config.toml
n_experts = 16
routed_scale = 1.0
init_std_router = 0.0188
seq_len = 1024
Below are experts of layer 10 (counted from 0) of a mixture-of-experts language model. Rows are named gate (a neuron's input weights, with its number), up (a neuron's input weights, with its number), down (a neuron's output weights, with its number) and show model dimensions 0-191. Each number is 500 + 40 x the weight over its row's rms, rounded and kept within 0 to 999. Numbers have three digits each.
Before each expert's rows: "comes after" lists some tokens at least twice as common just before its tokens as in all text; "mostly gets" lists some tokens that are sent to it at least half of the time. This comes from a sample of Wikipedia text that the model never trained on. Tokens count by the router's weight.

# expert 9
comes after: ",", ".", " The", " that", " but", "The"
mostly gets: " who", " they", " which", " he", " she", " but"
gate2:511474540546520545499535529481437552489491492475491473471509502525531488492589581544463534520482584461457450469531460491466563479536457493518551449497510499573502504450473579470503480532471402500553514494454517473520508519506530527461528538495563608491584480468502533462438471545450512552574463502535484579453479497474462540527556513460541522453482490473480503475501491543466443406519567456494486505500550406487520489503536482466586515474536541512492526512537485507521533534470490498524468472492537487515416499528543456475530604546555577459496596537500497449503499455403524449
up2:547528459465532459520487477534515541536512503454467513431486505457516498534479473527457431498502459467499501407489456472533545520563570488530565407448494610517437506462534486526522494485456479442526499471468517465520540570463437479474458486456529501486530506490466497587482439472482428497465534488485548462440473495474465384536520503527519519443496555479460482526476530540513354476522470501425515530462460481525526577450488507468466480543533561493545458488492534547597523497492542495489459481497524465520459527487488447451518504484490516557421429507559421500501480559552555496
down2:387515458485497495419514493549531503498563527523586498481448560522423514485505460491509551536489462544524483519481490490451390501433567500496501522561494483473539507505552498516456508485564492556549547491548471579478449504460500481522495484464535466476482514502521582493524464443503551475432496471477520550502486567470430457412502468559492540463523490468544464421456522431540530513436551477446476441493452417593535527519510540489484480521488451466541520484506518455553507500471424518490507476440428463455511515497449570476532399455519535513535519489492516547540510528484492577
gate3:507540439524512414500494558549548553460525549461438499472560490535512473519476541474499470479461435533480500502473547498515596445498471539537518523513543480542510451486487502474547503507496538517510494452509502571525462596471522488559459439461496528461495505519484513473544553512488416498540557509513545503463456494536548491554535533549507517525497562548529540487510580511506478506555470461495451517489581561513522537539488575500479447541463437563522472551505498536552525517499456563536487506518551489539536505511418445452513559545496563529455425554486523403519390418424520436
up3:539496502516504494476546536459538491577425445542453491572515535443499488526502500536524430523463648472474481506540503518512519435478491547534503505539487503565519481493475465475470539485466511487434574508453571490520503560543510570532565518448500525484490419510544478478499536524403461417592540485546451511487462451521543483510550518481464419416511466546475467491457524480549489447495450502507472491504523506512510499499473440494515525478451550473432482513583507507480510493498418504540541514521508421490543503529453447523455573521486579498452522515484535416499404481552527508
down3:444540494516518514493446501479498446534595505502536510551500554514514540484492507535490497453508532499572557478441499442474440465562539496494513439444516424514544502511477521557467480525442457499526514518545526498493541379456470435478453492522498448507507594517522536436493539492570568544401450518474541499583523539449391450508486488586490460531509511501565468512511480466538517490437489529515593476494452538493434538501527439469510453471535532491454501493477475514499436478457489504486475472452506477512486519483465555484531467532504440555564517505505470551530595594536443482
gate4:422517465461461556524512527520509503592550522576456434487516494515460470533502526465462479557461525511532561505474521508510514497449574559446502453517481523451492517467445397509507511485426518543542528551469464456493499489445547501486497528490522500483444489419506461489574489489526517537556595585522502551487505534518499537523519529469506542462466465479461531447471544505505509576543494514544500516443553503476538502550433434540483502546450552503445466449462528487564462550470449536510558556433505464467464470515469470458416452537541578432523549430515435442530465552472536496
up4:473480522534516580425507496526552539528505512507484535521548539492471493421515412460459562544502418557507493500524586467501457544528471519504483517488562473498481567487488427493515537468488500562520463506435386490448391525470468454514476511514484519481541573480451475539498504521553545496475478503475519487472560542487478483548445500558483479517446508452474459487447537474569478447535493552477456591452451498505462548509504553549448515481482433553513472611491535497540466459504548495520503548549485495469467554480562535438543507503465527489540470481524548410538448484498446424
down4:501571471501455529494471423487475573611505529524521507469519479582471527514502459475484483494486494539460441523505462441549587500567513519461544474484512542430470392462596479471545489484468547499536437526466482510482484453478582424448507515504504475397469478481471557476546556524525486514445507528567522569516448464552513496467432458509554511452520553473476478489472477429435545477522460547530483521480457511451506581547452565584541440513484495535534531479487477533514463493458512473520484496536539482471460528446500501474516566550494509438516544493482462492437468517473560550

# expert 6
comes after: " ", "|", " |\n", ";", "1", "6"
mostly gets: "201", " |\n", " Racing", ").\n", "'\n", "\"\n"
gate2:519499507465464405524480488467552452441534550458539550483522485480496446527500452468475571577393496507558500482492532588454472523531532516496473497516514528459471463557521526495477495566461473480467469455538508566541472521467498536461486477438561446472539526536523458495461497465629450481536524399529442527496507541591525510532456527509473512489480490576484467500574560515515468483482471565489520489489459541502490463488522576442501541547526410366530523507487506421496518496491486498509508490551457486480540452555494459448510498536440467472548521505508428527466507571479478476
up2:569556557536498493559455425421494474475520548496544475541470532478424526522503475459500514507569481448495505507548505535550521469531452452464474491545480532488558539529522527545561530517491437448498472513498444575444485492500502447528405532505490533456570546564512513549464390537504522442571396505444561496503491540475488428526444542533493540553554501467528518447553447427422478541549458534522498480486445451513555469545444532477526483498485511473478476504559477525450486467510521482432530484524512535516527481529452540475462449513453487490536438481479516456471518603465461510
down2:478527459435550483397493567434504511512559548499506514480520470496461469478491529539511481477512525514516576556490488475506447542433472447475482470521480503569494465401479550448491506545511500423501513481486508522491431480459514452506451422472488575513473513549529516549580538493522538442527548505545483445487503499523480469488605544527531545539474464517495467446477457576445490496485487565454455524464509517528474585428496542481481451558492505497439432443529489501592528496520473501511571517448549466530515578446587469509516507453508474477485488408498507537409536527555512484
gate3:518510528494524483484490497580505571555530489479494550470450506559497501556497517491542447565530468507537545524492550474485547462473556507502557561539603467433547535435507491568494520513488513543522509513488526550506559432495430500485539536576512471542525524560469447493453486541523518524506482431443411493477516456571541506443521549479581535548553431503477474464535531510536449496516471427449534477500571532519442487461556479514522485473451481523554449509500527528511492567485529483447485545480466466498454568542467516368556420502559421481494548510522501524505489489512574481
up3:492510503523514559523505524431544420525490516494434484514447462461481481515454557447484523537532452441523441501508488525489516517516517561533454422516549507575433551567503481533623486505528494467497503484507453528479571533477555515507506487498507453458463425500482522483522479471450570447607479499485548434488505492521505567523429476524453512527534520533556525548504563543496454454457514495441480464504484456485472567465491480445569550563422534543410504488512525479559456416483501487486455471468472460552543544497532590466505513577432481456461546516460502475523443499469489481
down3:557562425494504505503443514521510448492518538454506510492461509508425508497530480529385451492459416545485550522508563514548548508476493485525519479453447570534502520539448535471570528545537536462446544543505484506560507487501459471455510540530507479513527505444507517530536465487450501500504498464441554554506494530478458564517465395549468537509480477521448613508478465559374506477583515468536437470491473460536495589566496542553582532474446441418533443535525563487486472544479533493485529480515506554495450464402492519483470497496488508496495545476465465464493486506500488451
gate4:446479559505503487484494454470457576400477531460622501483577493494509507517509491541522516464495513513471520457494556487534464572486461500575459462507522516474459506458483526557491488517497507454456573521429565489474447499590507531511443519464517568513499395529572511509555547473554533472451543449440535492499470543519522520524514518464534537499484439525448475410490497532407504483484550484425500546467452531512540493487445484522570499543524546533472438553488498496478506493512458502562527592581522519500575499462544483469489452418509525539480498531542485520400485516473478485
up4:512504496467536501503570512446472516549457476472511512464480547435462479481488511487523524475431492509445520545445391481456469434494535486519482447508527512486541428509530478473515506500499504457437569461442538505470499557527414520507473456468436396507479511470495499505544474502474473513543499498458528476614521502506477540527581474427546528552487542512446503524504548550505542585509553535489526478505511488530484532444470577471525501454487515530451519526521452503544553499499448580550509552480517502440451486492587519436461516423552507607472468480442499511470432527457392538
down4:491524469505498543477533537515518484520515490474446492425519514561522545515518486494489462453496494486553530443410550530497544490526495606496462515461522476536515555503535575476530451538440458511527587527425448560500488469476512540436457536477437529483445456438517524562493501488479481499531464528483449491562663606534521484512491478492445485444515486530458472513502490489522461464492480610543472610473476455492532563477493470440459492520532435532513480449556507564535512494528454524628502526492515519478485484499510515514520555492524525504461490490525508572540472526519558475

# expert 14
comes after: " of", " the", " a", " in", " for", " to"
mostly gets: " his", " National", " former", " their", " British", " local"
gate2:453561528562548545490518519533454529495539462537517489528489503416485552546520493450492519466559567461419539560506549536539464487543464508543578512525439436477440521503597513514571515552535511545522507496527486529508478517529464533512450507535457499485428538510524545518555570523470544490439518491522458442488494506540506503555522431507531493526494499542534469511506512396532478585460526500498461454509452542536505472437527536496403444463467417560441485460493554598494562484489555552521590450526480472491467549512506460526467517465547558496485502514507546506515445546472568535
up2:557521528454452475514503551485478426537504430535460554449499480494511497533465509475454560547517471586465442465497539539530493491556505432509543477522558489461507460512529499431469454548586515546542473575532475488577543506490467498538457447537466449513548481489500436511498562446469530509446481572469449448491489426494504574461501511542462478555483521469492419459573485522511532493492479528508456539501460508516503412534544471534497535473520440469491480523534520590427524495580490456557396505475539494552469512528585470493469479486580468529579551480510489484537469482491428473
down2:462464528556491517479471503465443533521535505441546556524466497454525485497496429539458524504582517537514445560406469462541551453525539443525477392540481542457478438471459509418448486489540483477544530541490509495524481521539443494523456556463529498482520551539530454493488508468508480463493498481508518512560574527553510592469529558510467438441504451438448495481454428506515509398415492551591429518499525382504538449530464521535498564453491495515516540444525555537497483437512484515553520489528513506531511509507550483482446422492489451469574535502537525522513465515524506494
gate3:528393476517533516483545425474591513439463480443475501581543503490529537515468514513441467518530443593577391465504480542543478480486478462508464470469422481539531509457435528429495535558407492465506489527496470523554524568551436468479452523535495532492513495480511506499518541541509476497513438539545532436398456491544407448507466512463502476464527465481436488478495459442411545490499524526484472523524523478538515535440475459503504504507412534478426514426559503477511535471529500512497546552522506532477494530490468433502500493462465465472496566494515532516463528421534456465
up3:521486536444486534512505523484417511495610519473542554438547488439564520497517462456491481508443542440514491449533479546419387544460547500468440532510470482441600484527512547516448512499458495506499534490517495487515473501534563498448527438514537551431499495517518531462554557532580559504543523455466545464489454524529442575481553463552453507413494567474494516482515468515438474484548510478489517493509453502479531458514608490493505459462487496478533503482477494536539479438432443459540491525492424544510456439539442510535454425455496483521497488530495463445502565547538441492
down3:532538478509538481555503517499491438538539483401458503490473475449500544528537463530500514516456501552498513505477397445509475489474554516484501470483534470525565504572593504533497535516546522474572436436466457497453545537492474490496438493512524484470543484514480509421539524431482525466446507499531431475486437530470498494432566554515552451525506462528459491467528511495483514523503470474483521553492570681487549506455493509520447487448473513457523496553497566490496536496503480506519545402456561456511559514478548478517499478430521491524431477466484445475416439518415548497
gate4:517535557454469487492497533485498524536514571450555466503535511530542510567509577507487472528491496449472492508490550532477471552559500495536568544540509490494566483513403602448482561457506503415484477542521537435508544529497519459520488503538473481471516437528534441510497443517441556522452507530495486497515416415486496445460470534442467462565454499483483465461478504465439560483545463564566511487525463540417538452487508520505455477510547539545428499479513452562522451532407533581442491475540538546568518509541501457498490419480561513492457433509494563500557514543505549524
up4:505474502498513487568558531522525468475492465442494442496445492477573441478544505469533510558560480479451492556564507455565493495475418547456484441492455525501599521549547522475513467548562507494546613498522469463533502417550558512497479569486494513512482505502552470555534538542470531516536491495605513567511531512467506407525481505437469481523547491520524527533496536467482519460517579508547540492509502578444479505567494491520456509534538495508568487500548382572515492514476492490475596461490458454488523441432538584506534509440557548505475458491511534474511475454479513490
down4:475506499477524523483450502566524420450527547476481526500554543482409472444516464448474550448510557479476524511517449476542483457488559467552485495426486512518457654526495518485461524542414486472517473429498470484525509555518521494580470500465507565471516510454481549530474575462529463476553445539463477484492497519454498561529535463506521558504538496519521583408475490526538488466481550553600540520509518521512468483577435468463598547498531465474531476565498495525413503420553447496502519472516437468508462490455464502503470553466463547539552490466509464447473500478492503514

# expert 8
comes after: " |", ";", "|", ":", " in", "1"
mostly gets: " (", " ", " \"", " $", " '", "/"
gate2:473602426451555458495448493458572510535496522528503484539514522539490518574556415524527507459557617491548489499479455460471427452517572481450473506442479502537547401453471523499467519528561498479489532480474538532510453528505528520525512505486539478506534473546511475497512533557429478509425563453536495461486501530470483503559521529521458491435532501454542555524461488475466466519493483508505553451541527563401501466489515491484562517545560466432431508553517437529468444481515403442461553569506484446450488481504568540522486511465451478509482537486476548450514495525514507583
up2:463535505583574484492477521502494514470462535492499517546565532572470529549525539436467476504526534455496490469537430551509477467476556501561483510421452394501559591529525521494520492441481494428468500566443496430469526511476453445429486475464461495509546507522508501542502537509526469513403535448501501561525462534577433488471500483487492495477496433533551508474441471517470466483548481504547516552522587623493442523533553472421562437498511543575486470510539535503500524457525427510531506526484547474441534462437484484498522486589475453492545542497523453489492506548485489489
down2:515493441497478497466464501481513461547476395439544450449478504522503453507582582540481538470416610515475510537548500538476500462502456530538560526532530536448481579492468500492434461618512464512456489509590522462510469463525483506483530512459510482522449524452511481481536482511525482564422470510512477480541528403474523576510497466467510478491465561503559495443522474485529528494512488453456540507503507504536494401508437505460492503516478591542499511484501485459478500464476580430547466498532432506524410537559451519482525561469454506463458472511536523575449544521523492433
gate3:461505496450493519472517480474543470504545485494576476526455585432488434581583495576436485473539494450488496509463498557515521501462512463472551472559498524509481441471485498519514500489441499430479527477492528395537468557513446532504464546537521516502532494459476474513527471525499469484481473539512545550467508542497488493573472547477478473544433437504533527495442435454469511477514426497439484436458469507487433509554472506534501493567494499467503490501485383493531541470428446512485542476437500499534430533489505471531511394501442540584412466490455410470523546537571447457
up3:532478495524575499530524522407547503484516457547481472498453638485548510455555535522486551442547536478508533516516450540513415455523451520509479510511481459527588497514535518514511505447479497494491526550522553460576477505511501488483500536514418487519450543442438529471493537526474477424479522465493498509475509504514578478499547503504482581462511507550552449479439469444531415479450466501585391493504517534463463599476504546469516518507489530511563465493408498498512536532503442516587460461498480553455523433474473426491518471521458506580469570489484521486524454529481526551
down3:519571459483572490499554537572488512552472537514511458406445455496544491458558454424458473525603463479548471546459487522455532570522464485537455499454512417518477468496562456511475526534543588564453501522476582517521549467537451514532498433501451462478488496474524483509508465426496493583538570436465575501478488511543474568515560500501537455491524460470517459439523478513488529512448540490453502553512457567467471549535455488523500465500545488462549454460514553534530523545527578480513442417476495491495487512463529477447559588506499554471547517466492499535544499485506549516
gate4:532514503445507517474489514534496497521497505454520516511466510468519552481562460530488534510522570419519533497503527447507498492438501480567546546516465523570459508497487494485499428547444517491516464521500428499414497530465481489517479409420596522464492477442560491459447510469538571465552542506544473466541471513489462460470566477459453474436551465511444534415563567518567539480519448580506526508470475542478560525447488462544525508550569427489525504488568551433567525507547506513482481432473472520539536516549502446560524487535520528504546552433477529455470467503433517400
up4:514479457551528557490519485554495463526506534562565546449509436497441527510489484540519514525559506460482501480483439531506532507440527549505563511473618482481561512414513469497540450545513498549481527513524515514453539502508530532479486479519501457450559556478529500478553596488511505556581500565520564469450499583486518543573552531509527481473445613538583508442475494527510449474567509535476457492558461516536516481468558519449564506482496532430523525439511555457524465567494555512499480501426451568539533534494454484449450490486547554518478518557436498512434461487466530502
down4:500514471548485481498563571558485503424528510555524599537511522510549476497434496531515537551509596449477498562460449460509465522496509496376541480502520509553464546530503554475525538465531518438463491447444555517591516476533504547521500467497483475429429496453411533520555473446503463484496525559503461480493495441547501518508516473499486500513515510409478532463483553538471547449471469512515483424527500579488527512447548507514492442510448419506464485525490544422475530481547523492508464482540509542496456528440488548460466504436539523470443518480528415558492521556531607514

# expert 2
comes after: "\n", " the", ".\n\n", " of", " in", ")\n"
mostly gets: " National", "==", " New", " Air", " North", " South"
gate2:435545582474508477456464429465510483528404403524530612513476605514529508459501510482487456508462463498513502450535473549455498508486483588529497514508519538469459574547482510447486477471521534494480528519477513493510512445417566511496541545497445423411554489507437471479523448407589551503571530497533495530532433573431506489500484486549481501485526477501474469521558441537470535501516534500560555474492439476551492482491515515504511457462511523505567527484536496523457536473502567512560483552470478478487476476548514549496537512526527540499447378517468519484492451513476505429
up2:400521519521467444419509522528490475505486536460597456463460464583537541493471458461473496462554506500480466519501597460442526478516411493516524507535497460471476512514470547474491586399482452524487500441532555527498524566550482482478508537510492467419462508502494522482497506531506575538469487521425545557466539475538473440424494478517464418471480446559487511546515467504517488455532516533484478542494585502483509464501494399560455496448457531406504455536553616509450523574485533485532524525484509490473461502521527516533484487454476552458478467491481507534484478448526496573
down2:529511472445503431569494546493481511468445470463450519552513502472545538526501543555488435475579522525585499435566473494492453497477474475518464514554523551507524499490526532530466487487559471468524539442495472400455441425474501550538483511517472497497566453516523511550525461583527543509444456552505465454481499434432522566475506469473535519494490523522429531424476476461608557469510469514493490467437527550489439533525481530574495489440451459476447411536456547504481485492460490526484559533523549590491566507520531499472586425518445527460461501518534513525485465478499492431
gate3:517512513530442565496457497523458435544488464488493537490474512479545479451514531545485515473562459440507483494534524476433512432468517541438484458442434518459508467457422493494519441482454477522480534528478446512458525459480483457479472510462513469544484554494517532537490511478497573464446430504577442451481537542491518486559515566436484487524543518566516486447470592427548493521537445566478489520486426468456542455572612579530448460514484462503465526485487515461406472461550452554474501527483565438493498516511513415479506533502538431500521439497504519463514424526457447562
up3:496447526506523494548547514476459539507524518511491534557551507520514464505531537453512510428480475487569463529465460551492574448444488542506481523477487505521523520470542529487541537513473535556472480439427521512512515503469564481490425639492499551475496479518532468436511452490446549482571505536450519534544600478482542544445497562597464453514438453481419471494505528474509518494478537447505439477594530417481480503463437476534399461486506533543482463538563492536521411496495415523493489484513444531546571507454477445501558489473493496492461539453528522522511471546453449513
down3:574495509482483450487486490554499505426461497461474437546465533534540496474425459502507491451481608524519482503488527446529453582491471483529497468474518483499502546536495503507502480478441558509498549512546427480448492455476510520554497497571528498483474540468464490503499582520532483518456438524576424529509525506479485447509483468573498519458438486569467540549472564542492534529513515511579562508383507548498431455485561520548548441590488482533465539593455511504495504431532554483570469537575461548526487455473450484491549551522517525515419512505548542461492489514469532577
gate4:417556525482490497547511497527485637541469491475493534538549490514507503458436484439436531472416501516485501412507540486521569458496576495458471482558490507460530546512457582477530522500535473551519520513426529527537524551532451532481500412573513570516561466490542533470520520534525454557514449488532483536463589549492482540465512528483496495511558504456491552463482526477556554542498485543535524423601526558486504505496479501513529488507524461527485460496438589527518522527541496450444553475453514425510518468513590498532523512542543475486513551501454559511481539550482587515
up4:523489489534520555515390485522454504509473527492479535484512469492502382464536430449484533444505523535486396542472421530424529541547479511514470552491522439467495568559520521516469529492452609455564545470527473478515476461532541472553492509453415484551498482465505526487473529476502518481522536569489461473498432487551510553503486485545380498513544457465522544445500516526460503504472538515475505555461481527434525493506485467593531542527499448503510470548503441505506488566522440581585535537508535475518505484494507454516558494497461514488524465574494559526513445437587513525
down4:484539523433489483563503456498535520461432532497527524501487588483510446472448535502498428507445528514528540532538584478507505507486515487513542471576607582463495458446500493467530414521447480506493453463563525549497564464541499504428482472557490501483525458612536476524548517488482482455529497491560491541505526556440502587558485461567521530463500518507542467534555589497524497461577440517509503523543520509471563548563502510484528509530471377522452474448451550518472487473490450457460537549550545488556536471491537491522530493552505475494499490483429510478571443477489497454

# expert 3
comes after: "-", "201", "200", " (", "202", "199"
mostly gets: " =\n\n", "°N", "°E", "″E", " Preceded", "°W"
gate2:433441438517476473530484486506583485486468555539447472504477480470487473531410489502479471517509434590471539470467443505503606492520515495521543485531522468486499538490442489505528461491498447499533516548562501530524481580541430585498448487579557463568453509537494463496465516514558485456536485472567528541448538442515465465414492507501505530546432462556476517463543487472538516526478470509445469592518552477456511477478500526557469532522486490502468462464475527454532468480506465470518488428482444399515426513493532443487515518509493464567483479531549586400558444436490487475
up2:483458507514587515568543470482484522575445465478480557596510496474479474515533426469575457526467446590485551493532490552498537503488506526503472511475462517554478552448447572512491507519521473493407544538482456511500493407536461570489485544492529438551527527555443520540527506519501557520431535435468509506450537564518502447409523547480501488526544463533475559523508475519525468498485497500476497535489525546521404519520485523473490514501508523541480490566507514508521451455525499560530454526492562491472462560519548449515486518474552623516577521474500489501518542568551412417
down2:407541427534391461516488517487509543529493562524529513440421495479505378491518512480479455415554577547595546501538500501527510512494497547471444476512544523484534478453476488477522401448538535468491487512446512474473496522501478526489496478509508504535456501496506463521564553529436491530421505436502468482483490406478506548540486455543500511528541448537568568568472495475527476427491518528540537491452495505526498555473535509517434528545516496539528520533452528423527577446470488496495532518488435557569530499429520453450529560450516515555486468501515469520487514580473505439
gate3:527496533476433526518536451435527541580417409558484467489517524449507499515435437566488500466517505449444454516428569542539521500502509622499579518518542482506464505498516468520530484488516546493503506519534526530486531493511478496551543542476541480468457544513471570547498486500419501456550434516504519529605549495490495438524581445524540458511551496452501457496490447450526526492567538517540467482526545505464476510469468495453495465472447555562501554474546452516505511488467518569525427473461493519510493504487475530611448595490464453503493488512418525498431516537536551548
up3:498513446498549543523542463533598527483532545493497479440508497531476425505472426450533499473549506584562443535423501548520503515461585477563459503445480477488522521542471533480535546539557498494479464486472508509570482489593545541394451508490518505506514471510552533627489460469502555558486399541502504518507499528552502476512548478526471459507495518411453533463566482462461481527546559619467513437538515541518468520533518491542492497520521448499537439517548565501471501516506492512520483510459579467508529433503451496444550530446540468441518462493514554509489518486499544497
down3:558532479502510519551510570512501594497421547509447516426442398500481450592468529500449483495493522472509546509479464537562473556505502595549556541484528500530479472544481527484546511495525494461511492538538527540548478498503543457499491481564490482519496500507577504441416538501435547470473460529472512500518508430525572406466562491467434512545450465525556493510491566499530468506456449557494447467476540487469450466503508471452535443535489494506502546475499465518444495451468495572476416503506511530494497533387473559483553442496426455470451536450429460448517520528476523505
gate4:580498483532464555496500510488493493550592530430432446479542512516534496495524497447512518487461529477530430435517506472601443530543571424438398552453484448461463520468495612524526536514568485507538452554559527489520516530418441514535460557513544474444445548498490541475495500520440479522538514515466507592497583474531491478538486489471504503563558556423456517441509529502555564481600479476490462481520515518537556480517445502482533532476461490491487484460542503451495532540474568516530528465461541501494495482491538475470491539549474509510460441560530549504462476505542479527
up4:524504457481428489535514453494488518450496481537470483499527492496470488560453454486511457524498573517488524541579400517526490521494409547535471572478502503475504541512537491465457482506509500495568534581539497501546560451523465493473458469526540411428465470467505516521432573538536477514437424458512465481545453550502457443522507492555452528446461464497462489483434528446502473477523503510539496372473571485591531489532405487534488487520525557533488526534526512408426494486545471515568542485453513476469568489519565534495466503543480497456478479449470515435474484511454512580
down4:457550487540589519517541471486489544505484556530469479531477512528486529509477527489467497450538601533514515464423525557526508501481484460461545557522515482527564562508468505556498532554477581532554487490465569555494549435407501596436509526502572503495524540534472547476480435508426494520504490577591413509507533492507481476528469515503487484584480502526529570454494475461466462447475562445525488521514415512529511524504593418515480504500524483512486487564507457488563499420480508499486462493496524458522456460489436477513470600450439545506545474464494509526453547517550452496

# expert 0
comes after: " ", ".", "–", " (", " −", " $"
mostly gets: "100", " %", " MPC", "36", "37", "39"
gate2:521510505561480457502505504521525447506493409465522443455534541564497504495485543464471461511525465491522561559474524568509484484522468492510480489484481498500499505468453534421551477485460488536449436489529532505487465481446540597444468439508541517490480464532571482450524569541580513488479519605491451546452520431468430522496482622507474540497435506480510448475517523492497480474481506519517533476530571486503492614423524562494546514489467495516506478476458524466437602414572519529516489460509549537486546562506501395534501493526507460474430547461517454514498536550435517525
up2:444512445495529584501408469482431455485491467490471473471517474495474540558513554474515619498487513457566479497515498508487512444420460486486526502495521472413499511537548479491466435486556559491490544521477495475491464448395600591468474561505555481512553520548499530522517476472468503526526453473474494469455451498546530497487546475536486470476454524511493572525441445444488487524438524555510504514483507439561468538480561514528572538509524515505486482520513591539462547483513494473467470495469516437528501522449592469490586558431494446580479477519534479431553528546456467486
down2:462560485485490492504489391474524584515495517605474469485449475483468443514511552512549519475451586427584484486514479486517448444436485547476531502513476539476505486554509466526422510537575528533495515476457521449524548486441493520477587542546426502461470555532520459447433469463452482557473498471507508456488468500491531525481503436534448486516457516541509451519514510528525418467487474412468480488477504549454498480548496560438515543531513498482579473565460491498375485504521529521454516552472452479469478502530478534481507435482499465469542557621518493437474533515544496481
gate3:497594536507403458463429541510525467516476522450502561540525506460452514472501477517476473475441489487473418515478522465457485494512502527483513555456508435478536430496507542470512492523480502502540429459483547462520540568491536542490563450507513552490514507561482487481412519556523601503508481534440487495435507517582433543591489493562555557463488451454502493468525544458499537453493510475526474459536427455485478449453505502458602517486503559483497450452467464448516542518562508505502493530485524497446492502552514442506517596487485538527461541449550518563522522519394450428
up3:469554471551485459541515499530454423515460464467432529484433369472538486501497541518497530477403487496460562503465517538511559529499534527502470487485488461503505510501548544517521485593483532511505480557520511463435484427516503567569519501502541506548417470461456471464445490519435487510529478480501476540533500495458549495414578500540563463520462560540493435501482494494481494472545517556498462448546464520518493444487500475458540481435542452502518548539566467491479508501457484523528456528496465490588603532523463512507507414483428490508496486514574497639536444537539491509
down3:481598553525517465454502463474531506562465493481589526486491505509480503511572519495488499575489537495510530459517498452510465482605551476534499448474454509501484539511443410503525540481461525469533410534476521528504493484487500488505581473470537506477452452535481527455500559468534503414512567479424533489511535546497506531520458537492549531489480417531474532488533419527505482495370538469492477533574451519551464504498509521543534453460478494491509557517428572470487525509528556424504508548559520520477543560581531501525526502495503431528567465477412546438442533426543517510
gate4:544508572485475496526487489560494524555426491451575478568451525509395512515557535488535531524539523545539446492524543534602501510540464494519448523500557538500471550491433484480513533451527488444522470556552475476499492474536479557545473507590561534554573513497512546519485447512489556474421497528479530544518489457541493534498490478506553541464518513477494572533579484400467536550566480544471498449460522445393535498514525511575468432440555462457550508480515526482470519475539499453468475536470483511544497466508447486514462532523459467524494513376477459448526481501457539508
up4:466479526501452516434428460539489511487514524471546527456526518458524465496486505461556523397498569472429480509486528452500465523487561535375573461497539571565464464519493509476500481500501509505507475473449511491472494437540499538558462516499497544539489483481464466487495487567399552466485458506525457482527510543471532489499458577449463524442538568371502502471529568562470461494450444491529551535497489602441498507452484503585471557493488490491543416523478559556469521526509519452525517480436481507515520501441522481414522463517496517516581461555522496471485464459480453475
down4:429507462497555554471457494559503502485506537479435539479474493501496517521503475411445525508499479499539542483482496448483535493518414455480423522510559459488523467425463491450494489532467498505529580514541511463558445518494480524466529540473460475483507476501484473545445497500531481477491522537503516495492506567546463431552508474540547466495578527536507474541523475491614564537607484503496470505421509505514524461501510543477510497443519576426452488532523572571500513529511578508473470490507581461495406576482571441462556455528479531543571539488519540497515550448510380544